config.yaml
d_model: 128
d_expert: 32
balance_loss: 0.00103
n_head: 2
qk_norm: true
init: "normal"
lr_head: 0.00938
grad_clip: 0.5
Below are experts of layer 8 (counted from 0) of a mixture-of-experts language model. Rows are named router (the router's row for the expert), down (a neuron's output weights, with its number) and show model dimensions 0-127. Each number is 128 + 32 x the weight over its row's rms, rounded and kept within 0 to 255. Numbers have three digits each.
After each expert's rows: "comes before" lists some tokens at least twice as common just after its tokens as in all text. This comes from a sample of Wikipedia text that the model never trained on. Tokens count by the router's weight.

# expert 32
router:117164109171158105118140117168168145115121142085145112144120182075108117130207091106088119146155080178126124136085138102157097195141130116060147132131103127116111143139193132123086153143083120111118055150113162182156152110153154153087134116150169099135142192119133162158092196127076162092138219150103189103167144141113116114135159165110087151123125103138089200099150148124093101116069
down0:083081161110100159137159109203110145144191158185127168117128137072072125114141139137123118145125124112124193112142133166153131125189121056091125143160079046095119163106127126084165113114140129160104140118131170109114115103141158108106131155097166127114190146130096096137184141171139120093090110121167064164198148103092149131123130111104139162125087162176136065130108142108188078076186
down1:149135123133117124124088084184129119085139134077168156099167145129115111161059153128051206117132100093165081105079161190092136124104149135112091116141110117125109103206113120083089148107133118139146072138040135141152179134120064147126085113130118146145118145149125135149100103147153117104105127120168127175091162134074133145059164141106117081152120143160117042083097150174147132087173
down2:122144148140134153152128112138102136144153081183139115104085077122064115086154120157130140137148093154124135124127093185152112091086112116184142157197087129200210118063117168159141120204078131139092116121100103090073102118124059119131135105081156106165201167097130126170167129193156149095122112108153125179068152134170154167153108095119108127138101117173103110118072109118155133112143
down3:113100151187166151134173109073087148152125128153136179163159130097125112151147131176110144171121139121078130077126202141113117131070131047143155149145122129102117140075130146200125119144165098073135147137101152143135167239077121181156108124112191119123142133189098134179114134143109160100149115125142138118103094121169122137110131094085168123134089105108098087150100148208099168093177
down4:140114127128102062097118099119118138123141060179085107174113147083089135181044115137153176122099133124090087119154093071168180177081117129099156135133145087195116139151111188085113105103124136104119156173122130082097148083097116175139146180139193149048134171101100163119163131104139138138080097148123173146122101149130071126156165151115125103181117103078116117111103171111115137122073
down5:105092118196147094125132054111127145134131086212099158073136100145133142158128130125103121091164142079132162133132178100179134164195113117159092149110105175126117165136106141116144148125127184126103124093201095155109119132112165132115154211154113137117143164169149138059141132097141151169117116167112097107174142117085126194129071145156127152166167125195173120097162152158170059124162
down6:178164131125124145102125150109184058115146112138126115099119169115123161122181183120084104132098118156141127131133133145126125158081116184163133099100146095134145103102189071178117125062137044161120109076037110127117135092140133111155140131129088130136097071114122184143192098069115130144119129130097104192221149121098146068156148158117085068127147144155125127139094117176147125167126
comes before: ".", ",", " of", "s", " in", "s."

# expert 111
router:195138119132139103129146159126203109202130156136167081177162096107127162117152062072075150102094091131134129111094093100178122184112081118157156149175147079110154120100167104150078148141086117144091097146145102181128110136152116117114138155149131148107092146132121139199140191132154119153153159107101120135113165196139136122172178108114021185148139114142097130130140173097114174141139
down0:087103024143148126077120147078128092148167193150139133122108110141163103106091139158140093114089127100105089144132126104136125122139070117104209134103136156182106110056110119111102156141154115147195123090162128159166112197117037112121125135172136088144132132137089181135147207153149149125121181110133118108105177102124097142103140092195161149100167128086126097135099147127123102072116
down1:127153089132136139105116146169127176089110078119121121158161156154140135125127086158091124126122150160199172147199174071097119113153109169146095096188120107117136097132129130024084077133146177133144116053089145103105112099081147107099145185095090076146131121165093111166119157112168143120103074117186085104109164136122127163117146166166086151162152131156168098132090104166150104097069
down2:192170146138098083116115140104142114151111111165162091135134127114124095125137130147092128102150168146189145133120111101106132058115136142142077144084073124150058119080145200160098082187113215141088105167155111125103050134106133099105152104127130079111150145058103138128110149135127093143133111108156117146129081170136109163141099130208117115116152131107083090124085177072153154186186
down3:118149164134139147132115120082138132108178121129062078174106145145131117110112143074075138180100111115126168114182115101119150175147120120090132109139133163100161181135122141128150102194163157217198183167167175146152106113145136156140184176143164140132100081118131148123194071122152196161181134140125175135141107146088158153069162135132141059159155145131091151104127119083117121162076
down4:167147136137118076129180124121142104143120139083063158105078088063145200155081081126130101124149136129159127145147197113127152179166081132139113134174172124147144055147127155152173167105165119147190112139075045152121127166075146157159145124126086174147081093124087115151130105100129134092099120103147127098129144144127135112122185201095146139112161150087138074156167160085183128143111
down5:145106120125100139102109121154107137118089139177159065103161062085171124130120113162093110207101184140173068130158095136080172155080150074162095126106033128109101123146096183107163177114134108125163160105135128140122140090132092112186112108076092206115178104134133091128081116115093143152165120064107140128146109074124161119123125148107082130095095091126148135149154155108169073126109
down6:118121167155161130117136187181155141113165076109147096114167122161146135130141119127089098165087130142087062077070125168174132166107103087067108199136137115143121091110139091100113143151066036085096070120127127119117111118124164092144111190157173140157176114051116098158128115083123157125155117140078116071113156180117096168099088114122093140107094124118102162090121155144103173110101
comes before: " the", " a", " be", " his", " not", " their"

# expert 63
router:139159113153119063142165105171118118212208125123163106169148098135085181106146108166103141079111099128122108098116174143178130120073161114105173111172101129150164123142157148102072135134122100128185146125178130143142145120182117168099121138146125129176158197082159187152151161111118142121130162116159136146134097104173134166163221126145118191163176132155114102115076191088119157123127
down0:163149136157065078072126181158109085152150107104103047113132114176128136117160186098129150129121098142182145082109099172162104135079138125097090135169123152172077101121072104098152108089095143076186141088142111081122155145149126134106109120112130105147121154155089138127094095172175130138051125144138089145161139151064145142157047197095128123122160123180190115150107125136152115110092
down1:092111159065176110148133117141165163148108106072088123150151138125141113175129098139110140073145085144136107132175140194087129183163154080173137112121143137149115085166197136111150159125086138120125167097141119120106139193163117157148120143211159117072153122082130125180133108177131113152171131131092114153135087136133054107099191168106150188155118136079076129156164077134160162064122
down2:075127106100146111117158176153108142136104118059109126126081108172056174155173100138203146082144167115092131172140167124151179160138123162191138063190113112166167078143192142140158130151120100199166157110111129091140152130122149146094104130091080153128069198088141106092145159139113144184142168161136102149141092090163160179126134157149109148061142145111147117121094132143134121117115
down3:081144098133142093195177133076116176123137106156130151115154142163153141092120114165053130158101092152174098136174093142128146164140119190135103102153093141133159139138102083193129143141162164102164142160107099107115107126035111110090099072114095118059119147130130090108118144188142082101184147197119140106159147100199099133108170160079097136076142116123173142129132083120113155088166
down4:168128161208091144117156127155100101127161139163153077190152121112209106128087204168107151130130102113170099170159138141110146116135114145221150136111129104144099112169091141107160155176123133148096048125194121162098112081154142103092162110102145081146079122122139147166088123138147140125148111182121080137063121088209104154119132048101151128105123129113139107160137133140119127128088
down5:159148152074091102171103075144044136100118137098096115131126077152076111138070111148103176088070088121114148159140125090145122149160161163124128146125185107129170131135140134149142124159122110091132126181191087110133103147134133152127082133148144120150059132128103083110115197168058177141071106110127096131129138100107092163046156048107147121172148100151103093102169103091078113112119
down6:154151180105150126114121110151149098074110107155118116079113082141123123157146175145119130127101106079125128108189147157195141181114113119118072113191114110096132137080126126154118090088133140114101172154139154118118131187136106131151145124125133112150119218116060174109137095110132109118087051129104113039124172164083139179041101113074167138206151121127143119120102176125109148145171
comes before: " the", " was", " a", " is", " to", " that"

# expert 83
router:184130078156164117191184050142138082135144120105142125136110138071059144128113106136127185126149112148174094080104146089175121139120130147137122107154189064158176118112201136158100126195115088122133089162101133128097140140123105167102118113150128125162126137096137158107127141144111115093086135185104188191164123162162147192152118117090117191126122061145069136107152145102112181143121
down0:085122141126173120031063093084184115167156133134145144151093087181126135170124117141111103077128110091146121133102141190120132075178097119149136136120160064166187116094146180122137108153142175143125096140095154113081112164157099107149060107110161178058121132081104123129080119137143166092109112110156177121099144166085125122083143030139150135103102149112131145142117151108142119132186
down1:061142122101136083184147105151157098165100144155169109145141122122126157097142145137108102108136117123132116138171176161172124135130126117123169178144102126098134193194157086104124184138183106136136161143140053155189114088175138083124208142166082146091126117122116135137166141135135100051102062121134143114069076169169132113131092133103163086125149168075142104117086187193148138149154
down2:147154152095120101150105143148137110199199139135118154112199158166140109174108069096146121075125187114085061134104112164113150134120127118094150140144137133126114060111180185098109150134110064124147153101071151103078177138103128126048113111143123163123141167121085207152109128147145098159125208148126129162090118131143044145118122097097112142168136163104125122122146091086165161158138
down3:152158134117153121141109122160105061155111167172148131195156116099102155118102124132115128122060118088143169116088097152128113068151129142204109096170110151146144180096070176103177116130131114107123193073152111094096163134097096111096144079167118148147186155167072094115033177126171161121071172084132154148093142152123100151172138160147139131135172149102148108125114101077150122095154
down4:134142139105120120154117140104067170162077142117145155114128106126149116081123129123051126111103128127144077172097063112126150155155142148143122146156134151133082134206143172099099164159193133121159134062121149185132150157157125161068153112118213143133152147108141108107145113082128129167192071059139137165053171172134150108115144133147104137208097140162162144075105123156130071146114
down5:133156161109143115124078100166129111149113158131095144093158116125101167173150113084092112146078154130116162107106107115141124167134134071138156161138094123093088179117160129057136200095117104144158157126110116129182157157070100187148087154132085145174168182115147128093115121071073136156193156093129149079114096199140103147098153171075111177224111124178113141107110123153095125098138
down6:124078130191114092144058193106100055118155162094161115089157136146130169088151141145114094124148114073087084136127103134111078068144109146154102158157154132149116151197142177179132087104123082089123142127155157111150088123131121082109103124079144114141071156164134071133117132099060104178167139110111130079110126105171175169087148166144143130104173148127144202173097125149146096115166
comes before: " a", " was", " the", " been", " to", " an"

# expert 1
router:141160085164151067149139142130188158174123133079099112098150142057155144150123095101133127094120170097131108121169160129146115141134180096099115137171117159184195113130216110142151141170141145118135146167162169143113080129156159100107165104133132140133074176100128162172176151083109121147126177138165103219140100145118153139151138117072104167180169161123071197139173151144114132108084
down0:124175133107116201132133171178114121068149140117079134093108135116137056170144172106117068097189144094178191153150113162066154115141099132121094111144108123067083185100098136108087125077131129129156131124137150092128104174122100126129082129170149141087119122166200142163068103171132124143106157150160172100097143077133146152168125138161181182093068132150154132154136130081176110143143
down1:151126112138095124151098162105087137151061162137143149134110123098164125113079064127143114160187104118181116127175117057138129148085043135113141054162180147120117217130080170087104183152136182159094119140119116174094164147145129167208103168152141099106119102137122144144119134133182145199118101162105139123164128129115134104146122130203156138078133118104140110113175103099171134114110
down2:112216137108112099157146156098110169083111201093142201123116082111165106082142113176097096154124081155156108140122115127168170133125159205118140131196125152147078095086117151106108126139119148153117127161144131119147117082162086128141097193167171140163162119061135097111101068161155129096124132115108193125116126142105086099151130085122180164122112150158181135097148125203138097100175
down3:141117107129116138134131142159115097117140142205113107158142100140133118147123151094095111125100158053101105170192127124122171128129149195079119105201101125139128207163132053075186157122105175085197154137092119123111109120115168029152124122110131148170120134158184092145143162169128110084190155144094151122202141125142089101130095100116072153145134113107134143092177107107126127116114
down4:143187209133097118078146162156136125109106197091151174150131098165143111096128093075106151120156156074123126099081099127160090103082117112161173186105106137130122127133149160140120138148095128155146112167096110127133141124068102156143159107155100082143105149162122102089150141181094161156045182197093043092140099156123110147127189140101098193152102098127118178101115088133099114107144
down5:119124182149161081106130112118144112119160179117063088105116149158157082088115108110128080078137097065093130151148156127099138135121166151112131094127155211168149160180175153162133161117175161140192149122096204135086060167127141164138174107140175072104094152096144115128166133062094144092151133096142099148083130148115115109118181104084138104140128105137184163142116185098175160134119
down6:160127109098092117108130171178079064175100121111176073141172153173185128142098140120131182116124146197105119149082120119136134187116098064108124120160100097141145163117090139134069139189092068125085103146081079138133117107130108152149127162138160176146131097097140187071069122110099148151179118101135144065094127103124118092137183141103126116148111096198155100134127180089088100134107
comes before: " |", "5", "6", "4", "8", "7"

# expert 84
router:113137062128178110068166113156178134181183163137168096107175133084141154153097118107131168116154130139199120094107191082165150131096137122087142156096126162106141110103155157143076143130105115152105088137150147138113095116156183115116105170145171125094128138110126175138110167138119109102176146158133153179186124152107193084173130122106098097102137158189067118087090117101129162184042
down0:117142158141133154138093167133154139182142145107124102118150117104183077121174178118091135104187099106058123120148085143087129055173086090111178092160143154077100101147078125147153158136114078123141109166140083159087111125120107156123084145121177157168195135050111081123111146155114143135100079080140113080131115144148105173155152117117085140135119078200140148103042143114131096142161
down1:130149172124128159139181112130136133153060116118090099106178159155169083146127151136145105105139147147141138145111120154107093089128104132149154161117063149146140151137117101134144107131086141127163112131153134110113057158137092058132158079185132128104211102131154096165152128129061123123096110129127086115175126087098118115163095027185086174107106136107150088153179155083059152141040
down2:119191144091124124103059114150181151093121180150073156114117144170146135145115176133179090108105132137084089136111143067151079206114105151116159125169136114132081112138125114062120146136166140158150118118134164140126116181117094187140088158063095113123112165132198162190145148110181129119127161139123032152110123094107179104181173193154160085122119126143137113130165109123109129155145
down3:099086119152150132174163137158146165131120119116139133141161168139154092080162160082166128137204111059113159146155164105170134125117115119106083079181106217143148166144151144166070147125095086082150158120125109131120109170205182114099147167153113121133120181087147077115114146142106082083193129150150109133149144135123178087143129129094119133072117178106135186119101160125091113205102
down4:172159129151132168179095119192094119111169067125216145118151192095113106151088116118178159136192145113152128128135105121151115121123122121157166110133134095129128079103133090102161148115111102147139113149160057050060150186105110149116138107134140173160163186174136053154137137131111097160126166149158130148111128164171162150160096079111071131126132080117134134137216104117153102105098
down5:163074087133137159148104150158084105078119145115110173142150174112122092096142111139088121149155132174158106117181078148127132154125130146183146158145105205150066077146128115175111140119061132092170116128131134136124066126118145131146156088145119101147154161131118193118119187170087120078182180149166145121142147082069126133109133065089100145147100121192146178189122120165137091120050
down6:147147138083129062103134149170114074137163149156188127110109147116107100127095091099127152117094132171142171108130121116138111090126118172146160162123137122143104145120156085142079142088128126104018075151187173108116119137141116129104157089200087149159157155082133167136103103127131179134137159137166141075126168178170108182199080182141102142126134105102102066129167064158155107130080
comes before: " the", " a", " his", " be", " its", " their"

# expert 114
router:222154110106121070150190096126133136195128120147125085149148183109149156100136028129088082128156145139107075119133119086113078172116133146101135203089077152156137058091153138082117159152146096137133083121106118134105098139127170100121096143172181077136128158131125127178147097159106169043129164113149129114142135133113144104151156128121143175206165124145120164117159136134119141129161
down0:129091122184113117124091141080150133152104155109116129140127129153101088143128174143147080124072093097150134151120094120102120153141110078146158149094093166096130087136121088102142126094176147110132117139111236128164154165165122146110116016070145176127112186071119081107117096153163058132158087117129168121144132130162128186112121147173122111200153123136174119183115134186106146176154
down1:102033112147103111145109076120104195115109119141099100180120129169165140196172096121107161139137102145157169139126163149100135149180148098132109123141134134197118103128110151098119144171132103078076147155160080073141144115102135094075186119218136120134099080105073105121126123089082093148132125161117176129138138135129121195107061134132173112123131164126125179056162119150143101166168
down2:104126115133091090133148199143160190158148126148150150127196117083175102151100101134135177155183109147064158115089138103122134152139088100157119211112211106129153136157112128091154102072096109125110115133111148138127157111072139122106132190124148128085160177093135131132078106138143119091141127150161125091128099146128145150107090081195136101074159149077118123106226080148079145158097
down3:104192136150138173115134148163128196106132139066112077063179117133143130151186123096164187130176127131182083172188117128154124154158166132089163149116132101075093140115091111102153147029131184102174103149140195145181184107141135131118131113102102171072113105124113126166122084163091141132157129161166161128138091170123091119114132113150103110147067120154126112143102135172150135089092
down4:118068147039119110071187132064113117154096141120103171135161125114160132112124212125189100124133112080080121119164136157100108170167155145141162121158094102169138117180081121165114185055092114161067140138044132157106110124092115137133112109167117124176139147110116144099161093144132160180127149124128156122121107191069144151107121100156113148146105141087071139148139107061133136103106
down5:176064081164180162152089176151096111136114149118089122142198148108129092140185130112140116191117141103053129125144156075133122083176082088091112132113163138146146119096164114137197103142122164082140057147095152122122070155033072121094133099151100137135124099105087154092118142146137117098045144159156140123148196118122109153149137092096138155121158146121134120078084133132134137110123
down6:150051164149129081154163070122202116144122139111115064098070126128138125133159092156166147108102173121127151170102096145125113089172111180150136182104078194139124126131077100132166130139083203111081094127120113091187117136095125100142123087066078105134177144133088165143113125176144190146171070132125131076157144138108130133140153102137154130151139086108165129168081117187157097125140
comes before: "\n", "-", "|", "The", " The", "In"

# expert 26
router:136118068156159126099145115140156107190132100112180117125092153114114156161136105110141194078183076145193102096150194084153123108114120134109174119121182125178164121092161102145094123214075147152118101121149128143121115129196115167104095121154177152144103136063154117134086169139114085086151117156099185172174125157130123107157129100109104128107079138195075118099167121087084155150140
down0:224078108120118148136168144137166043174131135143134113114155097115115138094091180126111173108130137026113151143144135101065161092149139106169130110079172172165142102109086183148113147137077119115105136168133170183181119106165110096146164097074144159095119120076144070165107184095135115157121089164116131157157117139133108157125131130078147123128161165074110144122123179130100146155164
down1:143114141123124108150151120093140130071141084127173049097105145135108103120098100157174171102132139138126145179108060062149174132129122223168175103114065145144204108121116137093121150123104164097122125163125196156179181106130074090097105157191147122135131098096165147126214121140162103111154101158103118176159105098082123149163130121111156082123134112097088116159109145117175106108132
down2:129170131154082125114089133115139145144078087099126102092122118143115135093157107098105115135129090136130087162129171132131108123107127138088141091111120130132178118154125098189141135057125093208110077172169105105144126082120150067123199102155157127093135115119103114083119104083091125204198102117096153121103143141137129120147085193163082094060154128042115111161138152055088089162157
down3:121117153142100141160147108177151183120130106094160123137189082125171136093110134189168102170121082141128085102063086161109132124105116143172053119153107116118121101146160176187153164155166140129206216124105107136207167108138117126167108146139122116056119118091122150096079120055090117188142075108140150159069109142151146151113096129152146148138112136102155097110117156124155134172119
down4:124167158141105121103081161161151076097126187077113137151173134137161160150062179121110150085112150169102192145100082104112079126104138109131149151135100114164069146137133093128191167138164143170100119106067104074121141087121154130193137104096100185191155106126127115177141151073073167170090128125139059109109099133166121135117077132159112057126146112085107118130134090166113084139134
down5:119156137113132121093104146146113085151114187173128116133172080172147115110185124138094105105129152091073119101119097108135122213126173181049143101139086083105074135082201182136180148110115137116134103045075114154127146095114079128109128145121125097098132155075111135108137069148106121122154091092098179139112128140153065103119156170095102097146150151153105191090075131124082122139141
down6:079178131153106200117145137131056186131105152121101121123121128147147151109125114038190080145104139113091130152135145077106151130169101105133169142190115197138182097145140184101120118183121100135189122098124166139160112152166127163105117140118122158130161178131160093115076153144115136063151114106168100118145087097165152090150181113167085137181101142162141109144051144156149083153136
comes before: " the", " a", " his", " an", " been", " its"

# expert 31
router:144117108128147089144170167138113142151148145047136125155132185096091146136255109105148126088123071146123119123087112126143127165097123106129158136138129115161131144106167117121096135127121135122106082072124135134197150121162159151087125127097124172181123094095139151157122208124107179057099139118127177102182155137092152180171145098064086200146133124151141166131054168113120123129116
down0:151114104135116146128139145133130114155174178135099127101141156089141146131188113156117129162154135148180086075064118146144095115079158226148140094152168125107105139159127109081141120096164120109159119071164128089077155177093231135092143094142110080122095122144116080113152112116173082145123142089092208184168116124102103132182094099121109135081099142137204145135109141127099099098158
down1:108118077072154137166131149151113099128116127158126144174111168171134156137116169063104089028091125106128126144156082184086099131128118141116160083165138109089111084088095092087138191137123116154106151127203092206143145186164150147104198145144103164090126105122166176169136120114110156149171154149096126145113131142172145118118124146147134124123084132164076103137140062111150123109208
down2:151167154108105190173087084125163142099169157128087112112176142157099135110084089114127079142159177126057086105124128178139161097118143079156134180104086148143113113162122149148089086161086111126110091144122105139138078126096103102072145106127160154102032176174167147124131083067085123140116155118152065111160141081163142078123116091169116168111140126153130118062152181100165120144138
down3:112126185117142067095163101072168155144141138149140120116130100091171128114157071126136117098153046160130077146127088114144155164103148084183130197173129117141074147143112122087123128110091087172084143197159170111094186113178112154185195141160119152180160146150167133104108149102118140107164106123123137089138138135117107136107113126116172175162108079140117175108049153182166132134092
down4:120106192085146185145170108110114152219115160180152117113147137097126083145065110093089112074133136173059092139122113116106131102141100107158103092105137089105110140170120093125111119077139121111097093105075185110196086087141123159103116176140109200117164117107109155161148132087127097093133099102139163126105151167160159089198119192094076085118124150133179084123114162142147122115156
down5:126121085103102190180101057181104195115096136140134133096158102114119106100136121142123114192183110130098153136161133161170173120123173179117119101134162106130162139154178141130153130111208119118111088121136139147108113099119114222120101119193111090091107154126129165120132150147149139072130130170132139153120179080099141088111136137176136168128153153167138103112182091108218141045148
down6:128116169098128134113161142134154161161128141098147123113110102109134116141165125097147134160118147165157131123098149113134176181184095141180116212154130148163127117101131052148136119101081101148157133074107141128148074149138090108059191168096139177146105107106170131153191092146163136111095096157082071102155093119111165100202117113060097145109055135140201088126097125077140173128109
comes before: " of", " to", " in", " by", "s", "ing"

# expert 72
router:211158137124127050174129134127171135180188105105161095173187165106136147098117073132088093122181145173102151110137110077145113151114142104116152193103112164186145083081171150080113128121097096114155104111110118146087049126125149099128112156172178109139111169108118145194142138143096161087109114103144186149136129140137131136158101068115109161206188131157102130137134106095123124141143
down0:107038114132110213167072117191092182137132102139157105112112143139128160150176181117122160106126102178107143108168158185091142149154130082143097160120147092103157199138133132090152149142142094184146136143104119124124144086173119109140135120117156185130168163122097204099071145150095115103102133165165129129137116140143114155126082155053060074068129146114162147089121156146143159153124
down1:077112078108132191155170052122188142121076214110102128144116119073145097134131103116096173114130145114157106122063127134084104081151128100083157180111183094131103119126185134153169115084110090093111158139097136141174103140165194128130144127167139136141109119144076130147083103125121096154080134110073154064206120129131126139099165114136123132114135132134142079100111114130065161083067
down2:136130090116107082130134131122126144124082127129101185152134097142160065126089163142106091065124127114084123137140121095156151213143160121155132110214100160128110204176124152125125139174101218157122161096119123121170141113112100132110141060178076134172102125119114104111124142103108086155123102183177130118149144102161176116137140138054092155161137093130113126094169187065119138147197
down3:172186146107136118112140135177210127111150188156138102134102157098147119106159099130086139122109149119161111099190154153204152150102064134083116166180122123084106067147136111111165139128103158139172082083169146151146119177114146180045121107098193145091124130128076138159162187087133073120108174105157131115153103117147129088089165143122124094122145099130121130193106101138073125175128
down4:115103130158188128131113160068158141167047088158119070126147137181191129138085082139146164124143163155102194134158126115141191073138114154105147151160115142136143147153115094130135101111142203125124122162137080131136064102149130096173178056141124152133114104102107119140172072105075135096138108076112140106066130105150111141040095120110117136184147159077128107088084132132115156140159
down5:094152126128134094103172147094095128117132092118112112152075067183158126149186062095134110154110092043083074134162154135094144161132175127152137160157135144127106106086064114151144124198122072149129131097071101139136199121122123144118128145154186116154116135132138098094190144119142133120162112094153134177096154096151135089136208108139128105154097115160089183082085144159064115076145
down6:092082121170119108130145134088098089172088168118062069171157150108156141154131160134105116081107152054138086112127095098113099168106168137071137092073112178136065139151054188151127158105112112130157166141143114161144191141123085141090091131121126090116164089165112107171137126136135121143115098124113140087083075194128157116093085071208150151122120103127124122135089072136133131127176
comes before: "-", "|", "\n", "The", "In", "=="

# expert 65
router:166137144096116048142140092107137170153143133132159063149130168125163142095121018137102066142200149148125143111154133089127094162119140118119142175094098136190154022051144144101128143153116111109127087149092157127087082154104153115153079170161149144123121144113101111144156113160134113083130165086137154112125153132125130102178135069120122162227127125166124120122121099138111160145133
down0:108134139162101159171178113066103082141156127176166109152181140107141110093120114151117153181122188137162127165186088134122104093128136111076117148033121063086125098123136080081156118122073109136088140153075142130109097083129158091109101132146108143149094085189102063075140097114125163111112151103110123146203075163109137136110120144133161154121151195122144119143119132159111190177096
down1:104131112169148127086121166125124082171125194154152137091081124160167116134095191127167099165094152150100133101115185154136118049124125138143111137154150174092159147184116128119136115101091150127173060120126099116129180169152099126095159143120117104200095134139105090144119156112086153151138108188154127150105044093142116132095150113089151143041074119099094150067117111159143149062080
down2:129118117043121131130186092135094032139097131050098156157074094105084142132130191154151139129115106117155144129141117131119164195096229110150125070105107183168112146116093114127085168164169158177101139101134115197165152147117152108176099150169103099135129103163122139128150109134100156132102173121181191159155116112131164125112164119124086123155120110139108111151128176170121120100160
down3:120079119160140133179018110147126120117113143125140171041098078176124130103184112199109083133128089121137142089132145064091138143145146107090111121133119146168195199130089155133081118159077175122146104108142151157125120096141123130109209066146101088144127113127140192147094094119128130101110130144161102136146172142138146095111137112105135187196122159153109164081112134113111134177136
down4:125079205135097131186103170168093140117143143141129085149139163194142142168169131140164181143166095128122075157133123151114157145150128046150124148094107116125152137117160120133178104110153073115171072158128159132127124118184114178180099102149162163174160128061110091096073108142146108094106100162192160096082100119145061195129098089098099134158132128163078139110093166122135138111126
down5:111126130191124160127151140117129164057141117130118135126153077125154070130072090157126133136124137104111099120174088137143124158127110114112119149170100065093037077118101111046114106148121136130160081179168166124056091146090146164088152095142092123145125132152060163174124143113145124117102123100170066152105156087110143148113156069144135172151068053176173149133105157129098144130098
down6:163176153158162080115129150154118150134164109162111040121155127197152137149074127148136130108161124174090175144157146177134134148147142078129125149155127171200098172170077102148164109136185106113125096165096149109127102099162160144174192134124166153169119077118162171196130170096074135123097151136090089156149123126112109173137094118117178126149139193120074100105149122133166113186086
comes before: "\n", "-", "|", " The", "The", " He"

# expert 19
router:131149070169165037135095169126185153189111114065104138100151129080159137152122093122144125130110167118131119168118164133131144195135137121111145134134093155144195125132150139165142140191139151106149116198168140125120134153157135124114210093110164154126086149080142109169137169043107128161125158151161122184121089133118135147121119161092125198213178164090089138097133122157115138139105
down0:083163161084101121115104109128093131146122103157136118102177113185118093194150136104083171123135126120155146151118170103171084145130113129084151164146139093114119103148173073143125128101120101141080146134107133080161090144116057193126141132186134102143161084159149115079164113173064106144055047090157104101140106117087116117138110117041147178077112107129150088120170186116082121107132
down1:044156154126151158096096168131113124167082136097150150081123126171101137157157137132092133127129199112102079128094151149138132148147096036173161117070165120149156058115179070141179153149173090127134086076132113143143119137172125166108184143117120126096136129190139145148162160101219152115115113137175170144100090150147205114130135129141133143188148167132107097122121129132138099080119
down2:111160120061123141144120168134142110055103204112174151136178096155132130115150089127134138072058097139173150062127096122137081148105160146126070119109061130099089093138103166154116123123153117119141121107103151127161129080155140112117125157165138149126154058156132204084100149131165121077120138077140115165137141131131145082149112088156224135154141047105143146140175117176138084123110
down3:122149097109111153155096107150179106138148198079121093131148128168116158109094150151114081148148099112148168098151086118138102128091181092120197144155113167162207124126131127133126075071099122148120078145164143155143094103132116165143122116129134111140153141081191164128198186088123094169159201155100083146130179127134046126146143107110126111156125092129178143191065131088129085085133
down4:105167104113127134120100131180063109175119150127180109152104102101094097069115151119118123176156079186109146126081103089106093155126169130174094099133135151055055116063066180143147185136119074102105144176134101063155171110126110144139095165147142122150130098125094118061118178156148087146118151130139164115141155088113087128125082118174142172117071153115178112124178134111086124136152
down5:127091172155119133121095184135162143139124186103108175164163088092121102163074153118134101146128124087102095137067131142085150147156136153161120108152109159137078102129094145212149125108147119096149138190120101143150194216076114145108095099102122091087144129138093135157064130113124118170131212177116167170087110137121087089128161187152099117116153120052170118148110077132121102148146
down6:121138143143128141152151204120125125184122122123128179145118128151138067104130119187109143148122115129174134174096149179114127078134122126102112115200140165127090117153133078127133141166127116088107044198148113154124157099149189106135114052103134197120183123150119129132105138111163111133143179059105168095101079155161054101127128087081172120182127134107127140102150140139094118218154
comes before: " |", "5", "8", "7", "6", "4"

# expert 117
router:132154113144127103181157136123136105145163149103128128126178180130114161104208114113135091108134091139158140104090123102157118118107122127091132129157135071155129137079188155118114149166112082130146087158132121176176110115133128142102121134193143151193172156148125151136114129126085115080164255172097193103177125158095108190110121068071105156152150146122105180110082163102106085122113
down0:170197158164150125132116104173081165113103140108096083081118168122187148183130152156047106112092187163127149124128084095127108098105114110083062095176099124130119116141144117122155115101166149115113098100145150124152149119162135143144110054183184117148159146156085150107162081132085122086051165103138092115143093165095100144128118100084178081173097131162135127088135099157143077160166
down1:118137128198121164133157133106126178211122121125082079160112100176160201094074108173112134070094158139125161072149096150155153121151138138117138131179147168136165093128111156131116104146106187115090125181112124125126100103124135126153138146115091109110128143105126180150162117136116107096182181109185102149163132137144082131165162063062134115130141141190182146095142157176134229131153
down2:123122092117159156113068127139218186127121121136173115151087134128167135128120111133122052114128074160131091178176069134166079193080102143134119126094098187112117196079102092085139112186138129114108119097129108164167106153131140133146105130105124118146125184116186144133106105127158132171130137079132143134164143076130151091112202107171085118160182082161120062134142106158175141162107
down3:111086144110064178144111119118190180100121143116153156163120113105111074134093158139071044106156135138152155157137091151157106142160184126135137114110071150136098161123138105166150138156157095104054146080167127152103140118138138130108134098150129112105105235129184089121119162128116128115155120064166082182119130166164140105129145065115138120156089178143137113139171045148174106141167
down4:113136057089149141132143115143203184074137106112120155156172146163119136221144112102208191098153175121135134139142147117159107182105150143109143121124130127124154137103060099119135104138147103133070152081198126118123076153202158145108118154159154088127063109142153139165217145104100123136168142112167114155100138099146115069113135158151123071136124126129192137101169131141128133148162
down5:079110128118083087088101092170083138124139114103151089105092142133134135164074145111132120090173131130082186078182149089101117167151129131139090144102111095220136098081107109120167114118138084158075179150151097091139160179084147162120126127082092165128147151137135205160133103142116106183062022131150133113117103095128158150115188117092114134160137135114105137171102090137134166152152
down6:151174151105197124077120170136126111141121128158120114131135106086131094183118100128159117159175180086083163146165162164130102137142050055135133172154119165121115163082123068084115120070135118174149137086193099145168097116154114184098130148115142150110154068106134125106093121121186084133140127083137110063152142192084112064139131130096083086106124121061151131155152113147129130129177
comes before: " of", " in", " and", ".", " to", " for"